config = dict(
    n_layer=12,
    balance_loss=0.00507,
    balance_bias=False,
    router_z_loss=0.001,
    init_std_router=0.0321,
    lr_router=0.00166,
    norm='layernorm',
    tie_embeddings=False,
    optimizer='adamw',
    beta1=0.95,
    grad_clip=1.0,
    batch_tokens=[32768, 65536],
    train_tokens=297600000,
    dataset='wikipedia_en',
)
Below are experts of layer 4 (counted from 0) of a mixture-of-experts language model. Rows are named router (the router's row for the expert), up (a neuron's input weights, with its number) and show model dimensions 128-191. Each number is 128 + 32 x the weight over its row's rms, rounded and kept within 0 to 255. Numbers have three digits each.
Before each expert's rows: "mostly gets" lists some tokens that are sent to it at least half of the time; "gets" lists some tokens that make up at least twice as much of what it gets as of all text. This comes from a sample of Wikipedia text that the model never trained on. Tokens count by the router's weight.

# expert 3
mostly gets: " and", " by", " with", " from", " it", " not"
gets: " and", " to", ",", " by", " as", " with"
router:121100147142145145116183130149151167109104140088172130097135162122102124118107180208151133154138223159117088115139126139120148172144126153162124166119159155120146074068141116139193145092123106
up0:080160096087149070052167187130158174089139115095139113110147112136142141119142118125140113134138167154075151068105164145121109089043153142116080186163142100115118114073122161126115111076107110
up1:104125154099143186151140135158115128150153149163117101160157127094140060157134094176121148131191091110120080142114088153107128136052090171104102138098109093139112159094156124115093114103152105
up2:136161174116166253135120109156118131153113168137138161145145137028129118122119135167102075114195113135109111158085147128127118155096131170147110142128125131130154123178203141148099094153147170
up3:102186144132082128107119132161115182147095118135086132151129150171134162059181080159155087109075170129118058081112147139163113146075158155127160100128121127174098095025094167114104092121108172
up4:094096122053117093109112112122101134121117079094101113118099097126152126102103139073127092155197114130107097159127140149180176255166141131165091100119149144122092142122168154128155147122126091
up5:090092104127176111188118120089134166165116172108111128151125104122168202075121120165099099172176145116126103145067102168155104228096103119164040139099116137114070092147174120120152129089170148
up6:141191100154088176132102092157108113135135135203114132119164104113144123082117137135125118169126159137130102109170146125150151170133160098159152155047150153125029121116172171138155106152143119
up7:085167126096170099137120113179165106106154131201051093163164139126113129117150115139091145156144111133086095128108097169148107162104124098151166208157087119053131147098148147102161129114061107
up8:131189108116122114144132143130087105175123163141011148147151137151141041101136141137107140116125118117124135144077136107112081154075130109137112126079103120082067092125163185129105093172146133
up9:133123181166171099170162062174185146123118177148147191183152159063137097080122134123096116098136153129087147101128155184125144113125169141124182123139171178115124139124087111144123036087120132
up10:158115151128120116035135030119098152126207104076075152053108096143105229135132120064141072118112114130149108126122122158137113095122103133123171141097123095134040114108172129154128137128134138
up11:141138119152061119099088166126111058162190117191163134116188130147195135129133182118064155108114130113140098126141161107125130121146143094105142092106141135132131161106112131120181126099106142
up12:134160126138141203070053143128153123154088165145157118102092065136122131115101154096131043152198144081098106143113107098132109104090112128209130149151128138137117143087111162138168103124107095
up13:134136135174099146138159061160145170132101138089134153157105148095149124173098109090133156123152160115093127112148126162159130104077117120119113152143103113153127130065109161202092088152066048
up14:145187186139062144116146201146196134124078087178130083052134069124145122122125133115132091100153153119110106117181142177179072117086152124078060135192114119163107159103129073162126089109090076
up15:135111115159126170137118092160150150146069133168123123219147107109143158148055127110106144110196176148169130150061133080083109161153142118210160138097107061096099117082128146131160103148139077
up16:099107073157116120150129170084127162131070146140113137133205113091135155065109110132090083181190129127109093153017117089130103185156096092179107176058159076106069108109209144126190199136161169
up17:118159165117120135116143103098161132148095186095131129058172088115085148089146129109120140097156169159155109137095123190121130184114152223094127121116139149156122120121134129059103130101114063
up18:078101099170117130099181190175100138120143197178150133094151128161181134169105134104162131070172173106088150137133135107091064135154118093150096130155110111092094168122115171137098115166114047
up19:072103046120214136160143136142130144156114100073069122178193114099140160106130127120053124110149105098156070075185145152091107182086121156117123136095105116091099123125110153145083089095081069
up20:165248229169086111148088056130132125148092162132078115149166154083120086097156127115103127107208151154120203112073110108064098176112101098136134135100091102126122154160118101143111148136123095
up21:104111121159122085100158165141153158137133163164201115140107146167120103145134121131119113072145159095118110109149108184139204104072076132124166114115122105100109159058133137099147172148089112
up22:093205098134127112102147113162158157113125120122181152100176081121131092129118158107116155139122187115111129124157145119087120065140166090139155173129160177106131098127070126157140227093098120
up23:144084102117139126156172110223123193177031097155119126116161112112124098065149082124166126101121178125098060094148121131148157131121189184115186142127159142109113140035108186098088130129090063
up24:104113015156168128094171124129055139092089084138064127158219062128149120084089143127157165082082168153102145119174149173152118169070171109070118165050134105076121146115124154126110145096065034
up25:106124137099115090095136163097108155095068131190104142077160154101136119128102124171172138124121109151119135114090159139196120119038156144114156149103086120110105087111130143140091170111133107
up26:120135077160072144123129200120164128075128152132118077124158072105147101129126059101135159101118139079111100171110149141192138121091118120101094092132146129170127134114146188091149184157087119
up27:145133072160166146113123128141117133128196172165098158153174086089133134094144072138164140184103130081082129106160141155128121102101174099160163147113135138135098138079103135095173149162107136
up28:106132048163131133204127094147115116095110199154073140129149125116157073123124109098128131128110182054140118098193137173065114074136153164126116144083132144109074073113114125132160131087107121
up29:070147128084070121242135065161117163150163137166105142151145131131149094114130136183124158120131116134112125124090125163110097110143149119196145164138156089121103138100108189133202167101126142
up30:162104142138109147072128161119060117090171107149141165127119157064145210150137104186107048124161129198125147119137120111084105128165078083095172147178081083143126129115203147139160185125127141
up31:144114120105176119077140152084123109092132104146113104147179137177147121144131175127120099124139132142125158117086119109154149122202113113137106126064025120085110103102131102145167121134155143
up32:146071111155152113175154101126126124136038129131066104129150129147128137097113105103094103119174131101135115108167112143151166172115132152189145166137142109110066151106198114108113127132134114
up33:143135137142144136108090105102138122150160129166166172139116126146137138089067151202115106130124139128058174056143159089172166115139122125152113118091129120119130176126108106171167119121115137
up34:113139144090132137090133120158150189134128127137123119153110055101143098132087135127129148120145126101110118122133143116137092141158160169129146191074118161126154119097093162230054198086104144
up35:090114102255062122171138177108172077123123122160087164120205123165163048176140142104138128102098159063117137142154139081066164108106105110207056099193088108092080126105169085102191172134117105
up36:153178099140124099044161142068105131134110134206165119113173087142130116202117193106125130151083140091136130094068135075113085121131102068171096143161101138090154078083151040193116111146131138
up37:120083125116134116108127139179149073133120093155161192158135059113190171117114096168083135108104127130056155075175172131133143127144172079055149161117124154184165137125098120120072190068090121
up38:087226128115127225132118095202154145159091143186106152136148122114134098143152060178140101130164121191121124067113139092096132176169129096184121137082160111116148140091122113123113129176151133
up39:221107103157118125030120155178148098130136105158170165083136124178144104138133162107107128101083121173091106130100140111146086151149099154099069147133145157139142156116088135203129148134157086
up40:182164129132109133071092119134126171127193110234189158179115171098142094118060088097123169123095149165125165106098143153154105128131155105131158153074131075171139179119143110212143123144142132
up41:135201086106132091074133120099122140108159160087024169086137202103101116193134153130127109103129073141141058133106152146104088150124102086170129158065082094120080144082213128134133143166123107
up42:105118067163161145147132127158132165161060124144107102149146143153109139111085106103192126178140123138107108097062128143173137179131164098147086182133151184129156116133142156120136099171168106
up43:073180064076165177144096161140117176197092134128083151123207123110121127082140131168058108152150162086096099094143126169113134176098087136123114149113126161120093108107127155129165172104115154
up44:141119093226147121085113110075126042075140158151082112096170159118153180157114148123123117103105136136134134092132137127082115164149082180222157158112086094155142124085142174113148089091101124
up45:105121101156097126114136095144153110081106133107133119137152191110142177162133134126123159095225091163094147119091157138196095171110124094178098132118095090141140146138170124130087170138119065
up46:105133098132213152094068140105124188164088117119094099149135121075114171072125143126177125081103166107117096154172128127157153169133123162122100167062123158115144103145016169172114132101120147
up47:107119184122146185108024150172135146164179211137068130154137142159100133094133153145073036141114178063157107114125138108120179169071059109135096118081099139088103115145107122138083150133126106
up48:107132057157095145129120118146131091123090164188154144151151139121102105076119149149129147154233165129088181143158126116151080155049191191142093163104106101084129156104180158152120127020128079
up49:078133080166163155098155087167101152127092116070104201146174107108121108085082116130129143137127166157132169112137159162174074116056145133095067131104176135048103177117172158127152092116128100
up50:162180115126125164098165094158152154089114175126126118089134176148142128145096107097135145136103126134126115105105116164066070110076138098161148159138048092186084124104184146094156090076120112
up51:139142158131135066127030089075102148121200101155104092117152031099158135091122164137154113137152167167115155131119137158124108126132126142147125127131133108125132126139088111149135099099092145
up52:128165068169097130192120107143115121175105168181116160118166100029156124071131189152102174142169171137109141114136154154128093116136189094108188159107168155115089121120104136160146097099096111
up53:100132070113127116099100150147146127058118098102166136101106147162139142123109138099134138044137120155125183120139133154192121137149101143232161134145084155121090126135182201182123141178152170
up54:151154131138116130117132149146134097130107124156115173156241136115161076106158139181172148108124134170116214102122131135109078142114204090153140159107103037135151118121186122136121121142140107
up55:140157125146177109087137167126110139138123155177107120133113125094159104128176149110107081111142120160112164165119125161088117116147092119124156119199119038135111092134113122111103094138167138
up56:132147107000116132153112083123138099094085084143131162143113091156139162139144141152113145132136104129137085133147174172220133134131148126176184148150108153126122113130150213191113150118134133
up57:094179135083102126139065088120155179203167094083110166129122057130133194037126139163113074125093121125115128109157158090162157154131101156168158093113142082161073114092097185180093153110114144
up58:150255146063107135104172118125197187122155130131147077115129075100110112140152111112129137111122135155124078136130103176139119207122167122105130122073099159118082113113148088151127118071102098
up59:128142096102109161104097069162037136131154124140135149103117078094141216131120114187089020145141111151137133100144184110170192129163124053123136108130081171118073139091086119166114172140125141
up60:093170076152157197137136106184193134126079110064148151083137078147120132094147113101073112187171168128111127141115115117123162143087174163135070125118129140102113100079117130111131129091170085
up61:119112091189073114098076129167104090177073094111097137134216064106129113173094125099142123182189136099146107115106157148117147129154126046174042152126157100098063124148166120143094091077141076
up62:167141117163108131138162135086160128068114127153131122101123164099134162105090077042148107069128179103117080085120093141114132098097163119107150100128131123092144118075098193179178164123098131
up63:205109128133109162182091074084159107126199143146101196130147143101124161102072137089165123135117135157098129151163132169117162146109107151163124170092183141088063157156097136136142075138109083
up64:111132111196113174125163044122146115171099111109161162153128141126128056119142124194092139167195100091074136138090120143094150166119125102137152117048154068096092158121165164154119123101118132
up65:108117065185093162101117163101083080131129089167081141089153128093142140170147134110120122160123109091100126150108149114142165158139097113173109097150168117120101126115114165168152169109081151
up66:154085098094111151155128145129038160193074084126123133138127122119129126114115079213111137123132154162112110123180113149085175130083094107075134117124073106145104174083125095149124151116141119
up67:134176109086133105103161147104133143122118178137186135134140152186135155133163193113122097106131111129114119131078120143133100118108126166092067087144114152040059157063122082105184048076107127
up68:160084053096184138153070117153100141158120101129118155160183128120131188068113065136122124110095151131097098114104125149255161179157118143146104121136087112135162092107177164117167195186103135
up69:231142170166163077126138094161063132159161096128135165189138169097153129109155093108117101101122154139108136160115130140055108133121103137099109134087145143190086173048177138128164156170084144
up70:122236112161158131135115088195099121111134184207107137129133113104190117134116092200138138105221117147141059154171129128112135160154122137140135115056081081118098145105164194118183140162126114
up71:120122102135126104095128130102107146113034154119129169082147152168119161136111177145114139089095109107121062183130145111112143135160105108130136060072139191141070105061174139183103177149139117
up72:136150088123159118084084040176116106153152113117070186166120120102133109121134085161099151148147124129119090143190134152159121219137151086148146120109121123128117078114118145093128117066118108
up73:135179103185154089159171176120153211102155144121137098112144143114140125115116109138191096170127139168133135113213137151064149134064120100048095116107153184189129135106115123127118168105122153
up74:167162190152112128123128084137079096133113187167140176122138117035143116098108110109093096080167124113104218162131125083103111108166133165152111173095128149138103097145130134128105169154169115
up75:153170053123160108081179096169078122104107153157122113095134145171138086122139110150141116141181149187133071148112112152144080122091100151102144114132128041081057173045136143163137134106126056
up76:168106165174058132124127031127103055112121121124100164177113152052143162138127152136101113084125128126121058121164121139128140150124104154136074169132123093119079145089142180157171163164155110
up77:132155112165143140067159093120067122135125147188103166155114121141153055159121147137085137114109139172140132139176143132080090131094128109062162087106109026108121166120146123143113110081109113
up78:152186112188180123134133074132109232135119162075076165100189212181140109115116066123114139071096176126135096125206092165135170117072163145133149117125114138110065134077134130154114134101059035
up79:124092126088131134134137159134129141107117188084104149097120119045113121152139159154175113171080160087083121089140131141120094128019123134107155176181100117132097099072136128117123180143128154
up80:130138047114055153152149137126176140147089146098134163123116077077126133115135162151130138112080149163128117096173126170163226150136083152128100092106131128109094111081175131114124145116117096
up81:092142138139130062116149102113165071129116158118088134215179148172145161169139114125093129120118143132145111095128112124192124107080178048129107151075134097111103117109165115119104137070134123
up82:155050097194119133082123173116061105155191158133151147088108061122139091115109159153166037126166140090101101142185153141156152158179090087126121098122074129152089161136163185126111118122122120
up83:097095236130135098097174071147205109114155087067127099136139176067175106152138160127145087132135078106087181121071167132162132161120166138179124125126115125072116151110205136180097096143045114
up84:138144133166116139114145134174150173159130130167082051090180163123123119124184167086115129130145157078130094120071131146161125143092160214173150147159111177079117151095142147123158109173057141
up85:214152082105171140046094157125146099103134129212107173183184147125102086107133102112149105093140180177127071108126102069109128180121153096100124126074117141081116139091167114126135144079117079
up86:145130126116128152098114142163144112104076143163064116124179121127114147074136114117119124095172126125107087132124133097127150171137141122092127138093159116093047173095122152149145128121122100
up87:155137136177144208114045147136087151173100123115091111159146111127127073051136113161152056172123073117087091107154121179120171146149101124107121094098104136117115132151098150098175189199112134
up88:180136135147115126087140169120122101089083174136175145120120173175100055110103127099131135125047182150117182125123119139116121105081090112118077157179121132135154125114190112131125089100138106
up89:120152178149099096134106119128081142163090121158134120077148104109120140137134117110114103127108105093113091163152112184129153184119097147141065115122152147116085173191099124159028124133124102
up90:076166095174096171130155112158143101139110128119124105122100050149152094150121115099153138122166064118126196132074114129107120118165053107191097113160127111138124137141174123127169147113134126
up91:129180140127107115142115118068091114097131195140133163126130106155171127145120141077121125051124165098123130090110112185123124120074126164142137064113110112170074160123195132091113106117119143
up92:151121148151158108073098096128126131107172109117058144112131175100181165106159146066099085099159149119162116153105118164061133157171151114195128127124134119120109123116125166135203121127130176
up93:133082068161095124071159143141120135191135121139133101100178108128118135128129136108096095152098183117105110144106147112169089240171104120175056136160157143147115145152134161145132138067099130
up94:147164088078159138059080119132136140132122134198144192141097168186142124108145183076087128202126144145142142136127136138091161155129114092197165153153167042113122118086117136096121068070150132
up95:063099109124114161134146058152103125132090116128134114096140073130191152142106186100103130165112117134136114140136129200118141118157141080094078085186166121148090109120134152146163105090100094
up96:114092153165113169124073127136135091089105171165139107117081129134143096101162141149073108126117166115121093121144116120115118155184084154151147143134112134130134161044107137133209162153087140
up97:175087112103114124148152167112154155123132172107141144114190104181152156084121167140126107148110140144137115133115125115181095151114075078121072143112118113174125109096185107111199127083110124
up98:164154156184160158076090086122096116120203142142135160123113164066186136078143087140116091134114159033115180142144153132097132116120121114192143158139137080127107134083143145141151114135104166
up99:103132135123112140174104146176079149123088032090100114092177175094123156181122121178169108140146137182126060122099183126153099209146131092196106123133107132114143134164126156156118136135128114
up100:121133156153193106184108126173109164116070150102124131181148095172138164084088093123082116154174120125147148130137135172109133147146121064131103051146140158155129149099082092119140117095100090
up101:140120096145151136087111047104143118117071121089111190133160143123133149159111180208119159111092128119122150110181157088124127084203107163079157136125130136143083179085135140126140193181089129
up102:070131193111145147161111114125043169128141129133179138137174086114147189131116151098106069154211088063164081158134129183130146181089095078130121116159113123137139122090100109073096148092115087
up103:158151118179131133107106203175141128109084144115102155105197094117119165074113104117123125120198102144086148109133123127179117195080122115103142144071138133071102123134152192134095176111119126
up104:154145146148135206068096073119153093126133155202145191154142125077158083050131112155073085074117170124144109155109136127113129134156171121133104139123164106071093103103124105155207105189101149
up105:135125113120113142143103145189101084193048140137142179123172125115133140068145119090134115161129158105135082105132111144154119111155138163119079076092132095041161126074073140159203085150115113
up106:149089128068104171145085122225102144139073179124132121128148089099101133093079133147143089104134142120111099123125132178147121167074147165063078153085082137052158132147157134143097166148102082
up107:075141142090164159188092072116123141185160169130127133069138118108131138102148153138115061142156159055119071184066110222201092218135095111177072119147132143056122084095117086106130123103134157
up108:156116102137141185146158099249116116161142140174095123133119096083150126126086123124114140178145161160147185126186122122126138167145153114096144108148151129136106128069144183115089151091129069
up109:158144125207162150079126060112086136137172172150127195094145149114137106067099145141140049169092149138127180149135118149125117144147116073113144160079136134125112109120159145116099160189127118
up110:091157140111148231097130103162126170111131187153117096103107106120137135165149169195084125126177121103131126152125130126103100164157171092121164147069100135147046106113116145164081160105109168
up111:065180101113107153057155103126055186126165117142171124120119122137142131145125148102088040193097130101109155133141174121120114151152197129148139114132127158124113129138086142194063092148118124
up112:154159153163072151083125069174168091152074188103136081139109159136149119135146138190120144121142166126097138136146117128077123160175136144146104084122144149081067101088092186146119084090117093
up113:074248154138078139107103149155125125144133173144102133112118139101154126137153137088114151151136133132128191126112153125112021096154125122160076068169112173147137121118150090140144120138118191
up114:118123062148087138124098101153122102119045154136138116093131116099134076107135159130158097181127113143081130197142144146119112181093125118115073138075137136067147159152154105096093158159104114
up115:184099114181146209069144107134203127161102131206136110142103160132152119123134126141076080150112151129079211086168134113093141157086107121165130146147119085136137127149103136181157153142151164
up116:137161117163081102127116185092151156076094148200126152122154118103135129121154146157099096053142055145133076080159156097126107124059076139093070189143051143119085096088137121115095168158133006
up117:191129111225155197126179135144089152139171159176156111075189152070165078113093130155111113102144109177098161177160130139090172098065119133086155110109140112191114158124130106071088150154106094
up118:065152186173079188112090130101077175144123180109102136133128098119110134129150073174105071117124141099129087133173145170148102115140101150123159131168159173176081131099129168122139159142101147
up119:095148083097099170111147113165108166104165079139118100109126134049115096141118120151167174155089151096096118029135182160153130110049144148105129186180109153109126113113170207115168135123145135
up120:080090110091128126101191107152153178106187104118113078200183109076144097176159120143136148145128149082084145062181170126141109122120096118101145156171140106137077106086131192171187137104117164
up121:104204130198141140066125177159149149118115153097116142122146095097140174128133093141115077092148095149119094134126140146149030154120145147086136092096109164141073137134138158170009132128154119
up122:134111103199205122190129090144131127148146151124107153094165124086126157116113067153122100160097158097110147104159138182159101144066188115100139142115140134086122151086140128077126125096079106
up123:119104062100130115081127170119126137128183096126134165111214148108174164162098114138104149132177121090089135116106117152132095158074167092122089153127094094059161145142218148158133117122125095
up124:104165065118107194066126112129107144161104141152149144103143101169145141148075134150136086124066136159096121096167135119172082140141147105112124121087171157147147108086109094130148108143140083
up125:123116057174129132085119123161131156165148135127094150081162129106148182121123117094151082161135111111095129098123172142133117158144138126169049112147178148145162127107187134138141116092128129
up126:133159096107160163154125108171100172110114122129132089144158138085132159156090177098143119110156110163102137079073150116123069146108132148157174156180094189162125140136148077135098115173138108
up127:073102110120201178087167140181149131132122186146117111094142120157150170164161168120102086128141145068135109140155134122120134170130146088137144121141130135129107110117172199105058131102110176
up128:111145160074194128171114123147121190184098149153109081136109130129113095113100142128132100165137167066055161119084143140165135127063107170151139195095119126027127137082156162147158129164095134
up129:093102144164145159058090092111155150139138087102124109093109114090132123100085158143135078130164105132114097151129123156173144193141137158158098168092128144069157107123109146137085151153132102
up130:132187100182107175062160107158098124168121157130148122139086141148113130068125109144118093127201140143103145161119110149180067133111133176132100073128128114052134150099112177144078148126129064
up131:082153047104192209148110171146106165124091110110083119116157142110151123143146135166117123197122149072094123094173149180105115193096091148134101124134085163111061123089088168133183141126137117
up132:164129090142103162054095094126098127142163159113184140128166154101123119112119137178132142104087144128098178120087121114119096182141123113180136092138132176114075166091164171162172091092130182
up133:169154112151123136074158166125136193122105143106126144087124152122147143153087095080129088102075140167097151087169117104086134106084104118115112131134100153087114158086212102188072105159132119
up134:098194069096131097140102125097170163138121140138111097137161112176136062135077078145119096114124141127129110118133128112130160201089133152099120141021122123050121147088148137133138120089104107
up135:185167139106131107095096103068110119142145114117123157126059147092123144160102088195160079148131111075119113138163097135086160136168132113207101105096097074076106122096116147183118233140115170
up136:120130090063148097154192140140089132124050089135146106174139140090121056068124125137101115177150126148107167088123144116198109098090147152102112121144096125064095181110162144104108092089112099
up137:134183067106115152052178165141144157138108082130089095124173136147133136064096120128139130175111159160131066109098154125143125182135144073117122121121168105124134106102117124123184082163113152
up138:092181130119120138131066128116096135084154175137162117128139131134121157138087125099140110146121102141069148104110179093147082103131099120099144173145131165128167112142151056121184114131148135
up139:106114158138095113184147107177104134164101142126125076084153130068167150168129108127166166138198148130122118152129123128144139131142139114111142068078173130104020126127147155134158140164098117
up140:121133103172142170122075090176077131147116123112098184098134098099128151125096094146109076167124132059130175063227201201144116131140159107150158118140125146177095154122077101116126170128121123
up141:141133120085162109095141051155136146133163100096047123136150148127158132106137084097143167179119099158136144126143159159145120178048144171158104104079157112052140147129162136128139062117113049
up142:189115155104137163120164056149157173172185149097201192135127117087123168051135076153139151133192137158108108125169100177100120127100106108122110115140114119112153137118124136136163082143106094
up143:106159134146064132083136106125102194134133194108126125158126130142129096145095047059132120176156166129107194092145138090111041104097142178145107117182157153121116114111112143154161112093109070
up144:123170092117099195047135113184025080110113068184127181104160111156138137085088122116160095089146150139130079123120135148159101144084136128100092077127100099115091174112174195200150181149135093
up145:103107088134142139107059068121149107140127128183162138121158132085132142076139149090105110180081115036122103150143140175137141204159163102188162153108135114090119115163119152164179168152159204
up146:103113107116109145088121118050112170151124135121097151124121151146170211083120160151084077128146152144132049147085127171172138164104104130157123100166082141134093126106112128121134152129112114
up147:119078138104146150128111105103186143123074159109100131149141108131143095144128174151131124154115104087058149112176122114161086114141141148113119162131104121132111119087152107169083202095102136
up148:011114185131148161133085105112083127115109132092127186185126111115144125102080123175151046167037130117080132096131120136130183171137146067105091117088155150126128112142107109121140137081139125
up149:186130106169163148158064092163092125165139179095125148105193094082184076096099084152148121146133114087138126113133138158084127149147176104181189136048121153160111175138151164153137111110119123
up150:095181052241111143062136146095112171103166144150170129111110140129107125146101106091141134147152032133136122047056194121152088148147106097112129131135147126121154101112151083137125078180151140
up151:172176133121085121146088163144209160160173166202129108111109158097131104107110152116179174113118122128114096110153121129131121133144133101151190133082142121121080160106162145136156081145138162
up152:149104133168139097141128111147111096139127125163181171113113178121156128089142077133130053112171130156124132162082136147103176198161107111166072122134109150142125114124136117187142131081154105
up153:124100105138133147048076094172156142202114136136126135146139116068127088073140143115119169132117124100132154115143123092154102135162103183105128096143155132117121124122137170148094187098109145
up154:177108052100146132148144120119133128166113158123107091120142139104140096067163127142134104144189143144131068162113134144088132118155143148086102124119128141086070121047118155144138176178134169
up155:112184135152172103123146203149084146131079162116092117079117151142128096147161153145138078150130101064130113175137130185165181101122087151137112172063133116162115159116140141109121145138136147
up156:126153125100142163136120129118070152097172124159158171167122110072138086131061068176162103167136123074109160084149130117139162118112126093113126164123082099065069136127126122201136174058143124
up157:090109106089149212149180104180164098128108166112136108148201132099110104098133152166098124170177155145106091129080128158130160185097146136114141099114130124131119092087153141106149077081093179
up158:147115152063140084100075115105126129073125164157118134144140157138100120104108079133154104106113190148125134153132112081114123144127016175123103103144118123067091119097126173144126128100121115
up159:091160101139160168131140116095120178148110165115101096165225118041125133130143088121108094151202128125122058117147149134130108186083129130125125138138140151118080110061117140131100143123112144
up160:040095107104134139105126159101188125158105094155111100154197041136125103094084167118131187125152101086118129029089137082149124130157169131185167159159131105035170121114104147154151061131138136
up161:124122071112094104169137172088087133142097168138090121144136153163139059090128097098093068208114145110143187144004150159120092178088079053138081130138153091149111111090171136103147102061128107
up162:105144128119178187145062182092127152136092183136176136129168088103127155091119157137126100141196123136101133117110103100179164150181047159111101149154156120146116102109121080113192144153140153
up163:117130103151109244087093130126112102135114187099127110124129179159119164101129120136109100083149137184126070094101119120108082135071024208155174084162121125095141128125092149129139123137093089
up164:120204115070123175112109133118166133119111160100147142156118150097103059094150056165112085117154124133131131116231122092113081175110113149083046181162111175110055147096148152174152196174131153
up165:059126140174151159172159087162087159130115121102086103179126070149153157158119134184151078089140106096138093172173106113129081147141111137088131142115095126124052158103112144122168149133111089
up166:145173136100114147051119088150189122060160125113155227141128087128124122124113174133123169165157089131126054098099134150166149137110096124084103164128128095038161136160149121130148120141137082
up167:142162098142156123148164195143134088143090130128100109059108137104164063140118093154105130164137143132116113163129117149084067119040123122111119173127115086115156131102165151090182102151119127
up168:156159140106184230190109151149163145138134157126153101098140141128144084170154146176141139049143118102084065155165109204111145133051152162099115091110092155154120161114108145115106122112146141
up169:160121098165162137088177123089149155171168135126077120111144127176142132145096115035150149108145122144117109120141123127138133108133060184109134187159102111115123153135117153130141109113136129
up170:148112167099102187099150098126138139109119164193177118079117132072169144167112145131085091115169116132124132126121148096157126170153124141114119134154142168184116109106149148192100142182079112
up171:124131099089124114117122060135057139102133125137143114093129148109122113092110179075128017134080132108128124133154134167139118217135182185121134140134172136137158150117114148103090128085096116
up172:143141157126072143171058153166061120125133137095078157106177054111149134070106088141163117104152070119137133096073142164176033145108127128085140107129137133150034147144172195125099144112133105
up173:120123156154132145051198099174067167105135091093114086110134158096132140166130139124140072072128124171108144104101137155174080207090139142122083173165081159159109173095151156167096124067077085
up174:095196118084125145138145157159113175112096170132187106115114174167149101137123119065134139139120115112126157135116121110117121092072159090143116119135082098188111181101165133111141058127106169
up175:163151070133151093166103139133122105129135178166048136142141117129151121145142168154125167070163152116141158105153107131110047139156088099178142156166098140115116146087091182144160171126106114
up176:045135101125107126081087144095134074134146164167161197093167117134165165145114181113151077115149090142113141138103164094112120107085122140084159145123048092127140156131176092167133099078124136
up177:110151112110098150090169118119180180095126130143142129148111158144125098165098140106091091160156129144177138131097107168126083127153121126186114128175140140116103078139150110162210099086143089
up178:148103064071127193150103133139151090118145167123141137138152094168131209087151186121118128170112119113103101121122116144163105161112061157125100106142119172121159110109121095086141084114118120
up179:105175141049175186071086141125128190111157159141111170163156173137096137068161094083133066134150138161129106115090115178126098194096097100108134128194115118142111120097116121168140131087119079
up180:163139094096151132147139213126127093125114075095127138061089129073148175128122083159134087098152111141100085130105173148127167181149121098099155136131104166115146161114165137107131203114129138
up181:117135118103138204109119039119129175172103178146095130123095182149093180103180093145091051194183132102134105150115138171154147174148057137158098175195117141145099103122065135147139142162118158
up182:072162127111143181173148096133109128135121185095118138181134114157174089145136137097060104160142180125093128109119127107100160123114155172129136097147128125090132166097126185138136179164108098
up183:083141104143171136100121120117061143097129200117124183097107156027155123121166086136073081130113147172145082101181165134115138147126120059139105137121113132059105104109190120153102140136113130
up184:114129099161084095167077105143081113193077114132113101112155143098157120139117126149161084136121167137119108115134141100121118155141107132226205135078126065143049134158132145164132149168136124
up185:088173109165094101137115170124073131109096166165115106080162052180202164100141165111098042170164133105124088122112151135102137119131173054143094145118123123179091122093211242104171108144126126
up186:084093075203156183200061126106135094158119134108094143105186097097161121088113129133086080115147078090132118168084145110150119149112090104193142127158134090134137110080123111160118184165111127
up187:126079093117209162085094141179059140103132136174071152137230129121104131108128158177073125060145149146156096164117120124136112179164123142054101145114158115076112090110112171129142155088141140
up188:104101144134189098098124142150162114150121076120149139131144135129144109097107182132121143171152115103077120113112107149161142137161069092170139133114102105065196113147113069106167192108126188
up189:094080093163136128120153110109127116139095147150186115126130128122136155172113180125090144116122145141063144147139193131118125136155095108124129144136142112126148131058141108105074141125138130
up190:123086121144117082184131136091138137113093098138048140171139100109149106108098136103116149084082166122130107113106162174136132160059153154126057124130178086135104109145116114154120135102098007
up191:148127171141139121094107103181096180162128157175138132096134120110110196082116103130165079055196149132127037149119127149140134139084094169091148100142149143120106143075106183206111136182110107
up192:200114196150142105081111101137107120143161142115134137148120128058162190140155071140110078131148117125137140147118114140124152151124128147162148084094108071145084100122126134124150175132131113
up193:135136110149186127126096132130145125166170154170132138168147112108130131130131097114090129126125154125085166154166115137103122149087113159117049166174147137102169093118119119118118066093113065
up194:120149145086075138130119142128156112098100101135110108119182066129106112111153102144180106134177182107132097088168128171147145157081124144135181082099094150116101106068183166112205180100124150
up195:092099137194113183182151080110141133102060107120110134158201106085153102156133155198113140122143115127091107114179161119162141095176124123169127138109110129152091140104125104174138171149055085
up196:164177103093206142087163148139134137142160093119106176109204124116142159157120126114137182092093204115114144111131141230148075055077140137098163175151133134132133117072113121119114081114029096
up197:126171057097190154151097169151110180181104145115100126089068124108151136078111062073136093195142154003101152150176104107119157156071127175120078122140141075145086132100114167090124145132120159
up198:141175175153132152144184156203079080093084145149104119202096137123147099113129100138075144128154119146131095125153171137109141145121102134106130107121142175149092174107157107136133191138082068
up199:127101103162136136159160078142098139154074147097154161077129182153146163144135125198118132099140134154114075091150139181100203084090104055102145155129093129160145157042171112141118115157137107
up200:111113089093087123159136110162142174144117091170155118113230098075153120129141143132145160107130127136111138119125176178120116148136147126144160091179174123165135090158112187165179183070121095
up201:082197170157041222168131093101091145073139181137136126085127122064110117118127115151077107093175113126135138124116109115153086110150159119189171131152115158166129119127134067132119164137125146
up202:154120088150045108081111126128116057188142176135133117080150032124125211133137181090105099130130120115104110117105147106143170106177074108139144170136090153170108112110171129088111133087114090